{"num_hidden_layers": 14, "hidden_size": 512, "n_experts": 64, "experts_per_token": 6, "d_expert": 48, "d_shared_expert": 0, "hidden_act": "swiglu", "moe_layers": [1, 2, 3, 4, 5, 6, 7, 8, 9, 10, 11, 12, 13], "router_score": "softmax", "normalize_top_k": true, "routed_scale": 1.0, "balance_loss": 0.00717, "balance_bias": false, "router_bias": true, "n_groups": 4, "groups_per_token": 1, "init_std_router": 0.0193, "lr_router": 0.00132, "num_attention_heads": 4, "num_key_value_heads": 4, "head_dim": 128, "vocab_size": 32682, "norm": "rmsnorm", "norm_place": "pre", "norm_eps": 1e-06, "positions": "rope", "rope_theta": 20200.0, "rope_fraction": 1.0, "qk_norm": false, "attn_scale": 0.0884, "tie_word_embeddings": false, "parallel_block": false, "init": "uniform", "init_std_qkv": 0.0217, "init_std_o": 0.0, "init_std_up": 0.0217, "init_std_down": 0.0, "optimizer": "soap_variant", "learning_rate": 0.00212, "lr_mult_o": 1.13, "beta1": 0.95, "beta2": 0.98, "lr_head": 0.00603, "max_grad_norm": 1.0, "warmup_steps": 200, "schedule": "wsd", "decay_fraction": 0.867, "decay_shape": "pow", "final_lr_fraction": 0.1, "batch_tokens": 131072, "max_seq_len": 512, "doc_mask": false, "train_tokens": 651400000, "max_steps": 4970, "dataset": "wikipedia_en"}
Below are experts of layer 11 (counted from 0) of a mixture-of-experts language model. Rows are named router (the router's row for the expert), gate (a neuron's input weights, with its number), up (a neuron's input weights, with its number), down (a neuron's output weights, with its number) and show model dimensions 128-191. Each number is 500 + 25 x the weight over its row's rms, rounded and kept within 0 to 999. Numbers have three digits each.
After each expert's rows: "comes before" lists some tokens at least twice as common just after its tokens as in all text. This comes from a sample of Wikipedia text that the model never trained on. Tokens count by the router's weight.

# expert 20
router:473470510527511490494523474493513537516483518508553501475528486502537494505504509521489495552538564521515512520544516469442517476484525557513518508461507496512530456478493445481547525524505487
gate0:493447488485467501511491462500512481475491522485518491482466511508500481472519485498516506469476497475479508521514541488499489506507479525477493524484539489502467499525521472505506502499515498
up0:503500548515515476512532480513503506508487451461500489517509567504471472487494557488518508504487520492496459527492501468485527485483508520500497508529503482491470474506519522521492528528481491
down0:504514477518485503559492462490509511519512472502495471509507543498521477515483525515503520502493456544516515521463506481493557489518515533466485481491496493530501508475475466543470497488492523
comes before: " of", ".", ",", " in", " to", " and"

# expert 15
router:456538529553490519504531492487507527451463466482543495477507509544496506511457452524496500465504527496520554522558553509501518530501526497507521493504498477500504492509474508491487524493506492
gate0:516515465555535483506518505546507495561463505510525471461569463528496510536522506505461540475478520502492548548524495514511484488522516461504509448519517480541484558533495506521532527497474498
up0:478507509459495513462510475496471511443522470506481531504473506504529503462485479516512457538535489505510453457487501502454516489497478527483488512491498557468495495509481482500470477485506501
down0:484522488478497508516470466438495494476466520480474478540492411513516504546503505469528531534498490491500535469495535494479507513490538554509492510499483473501475483504495488516493509534515486
comes before: " |", ";", " /", ")", " medalist", " round"

# expert 30
router:487521532520488494501466544538507535481482502527506508489497531520455477488517483503510503536464484494500526501496492489502514520497505502516538511484487492538491459477498476505447542517491535
gate0:466518517513526527531507538550528523477524470522486483465524501507526496463532461454508479491480561519490484509506541517519548517519492513522469511531514451497515444510494508525489516494507524
up0:531490518505505479473492464467518473515516514509512499507477530476505520515470531475487512465481479503535505476506474460494484491501507532513488495476456549487501495483490509460496470467482479
down0:482489504492498499453492510545464494502475482515491494494525501472468520508530527462498518471475489477522519499467518515510501505493487525529494506478542487447494517477487499464500524523494476
comes before: " to", " with", " in", "9", " the", " on"

# expert 51
router:503488465547513500481505523519538506486520474443473460495485429510480556509477505549494457494511519517502499465569492526508501466496488520523457494471515462494451465503469517464505469495493490
gate0:459515487467498478476514478487500478494499510516471479474527498471504525499482485512521469474516466505472509502460472475453498488482481521502479494499477470502463548579505540496530501529513547
up0:491504543459529472494495516523548469535461540495485466506522468489476526520522493472486514467473476520495490504469532469456514500497499485466493489522473469517522541525500545483512502527487527
down0:517503459524504485477465476507484522576513532479519509415463544517505498509477539521428470516444508514491513485522486518515478521507476481475527515478492493527529487519451539496491474461494475
comes before: " is", " was", " are", " were", " has", " had"

# expert 49
router:505516481474485500483476472533486536484526546491509514529474508485495489488466458509481469508485492498548528500504467517517490480512560548519517484461508530515543456493534506507511463487465475
gate0:514492489486518484498502499509540456486502536525467502539460518500440471473507473456527483486528511488507474498514513493513523498523475478510522494474511489537530508518482492513515525542516528
up0:533532509480486498515518475491511552507463462511492524473502475511477474495480470519522495512485433540515471546506512532469512453497536483454502479467527503501476508507504513485516534465521474
down0:480508517499459521523511527481473531537513507489473513482489525525495519477550548512473453541476517488515447505513506480441485491495532449524513544515463488482477499477519542498465520499513551
comes before: ".", ",", " of", "'", "a", "ar"

# expert 31
router:509528475463503506523483491493494510540522512553514520437498526460516505499499511515422540489500537483479503517481506511526492524489446469510486537520481507460538516487504540501519491495500514
gate0:468486490521512495582465511493485504487504500519499489502468519487528510473518506450506525474501490448530510471524509507465534519446501506439516515454529506484512498512487469497491487473506508
up0:455489533523514491537512486471482488465504525490483462499507487519500439490515502472546515483492491430508457452507486542507497516473517470473512521488522535520546500494515465515489501489466492
down0:478532510506518517512486479493519489532469541519541536531542491478496494515474483493491466475514518512474504505502519494493527496510519463495498507494466539551527523468516485468534449516520513
comes before: "9", "1", "2", "0", " Year", " United"

# expert 29
router:463497421505475523495488511526500519459512474497486530506484455537505480511470478511565474489522515526490517505496484493487457531501511526506520495442507511468502491548500465470548562483523506
gate0:481479476492511530536526480504487522466513504452513485476528518485497496444495501500465499556450536515455490510481530523472484459492549522460537496508516540451467505480485479469536543515517526
up0:502500528493463537460521489543497522500510517483497523490492519506507476498471471456497452513549549533497522496480512516493477545504476487473491450471444471514524530519514489528558499471497516
down0:478480514457510508532501490492503524494515487497537463510514535517511470535508515504502501513527500528507506555488472551506484496491492500492488485509476511515518510532492453452491490543477434
comes before: " of", " in", ".", ",", " for", " ("

# expert 48
router:494491473473503487493505475495471521478542491521529521469541448522483465469513493485473499519500536490516489496526473541485518523490539501522511476478510474504538477529485506508526460496499454
gate0:514522523487513517487511473454504490481542489453473438486538519490522520495466542517502500523500499486479523474493513563490516506446501485531487507492479466501515518512498460532495439521467486
up0:505490496546517498516480494505466504468480491540493497499508536501504475523518482528503462497512485483489479485508455477494530469533503529538519517534524487494439499466504563450514536469496515
down0:455475466470493478484480473545499480478517510567540457468480488501498490484533486487490526526499524499449479489496501508513507503481539526496459517493508459472499486555466476486524515526503460
comes before: " of", ",", ".", " and", " was", "'"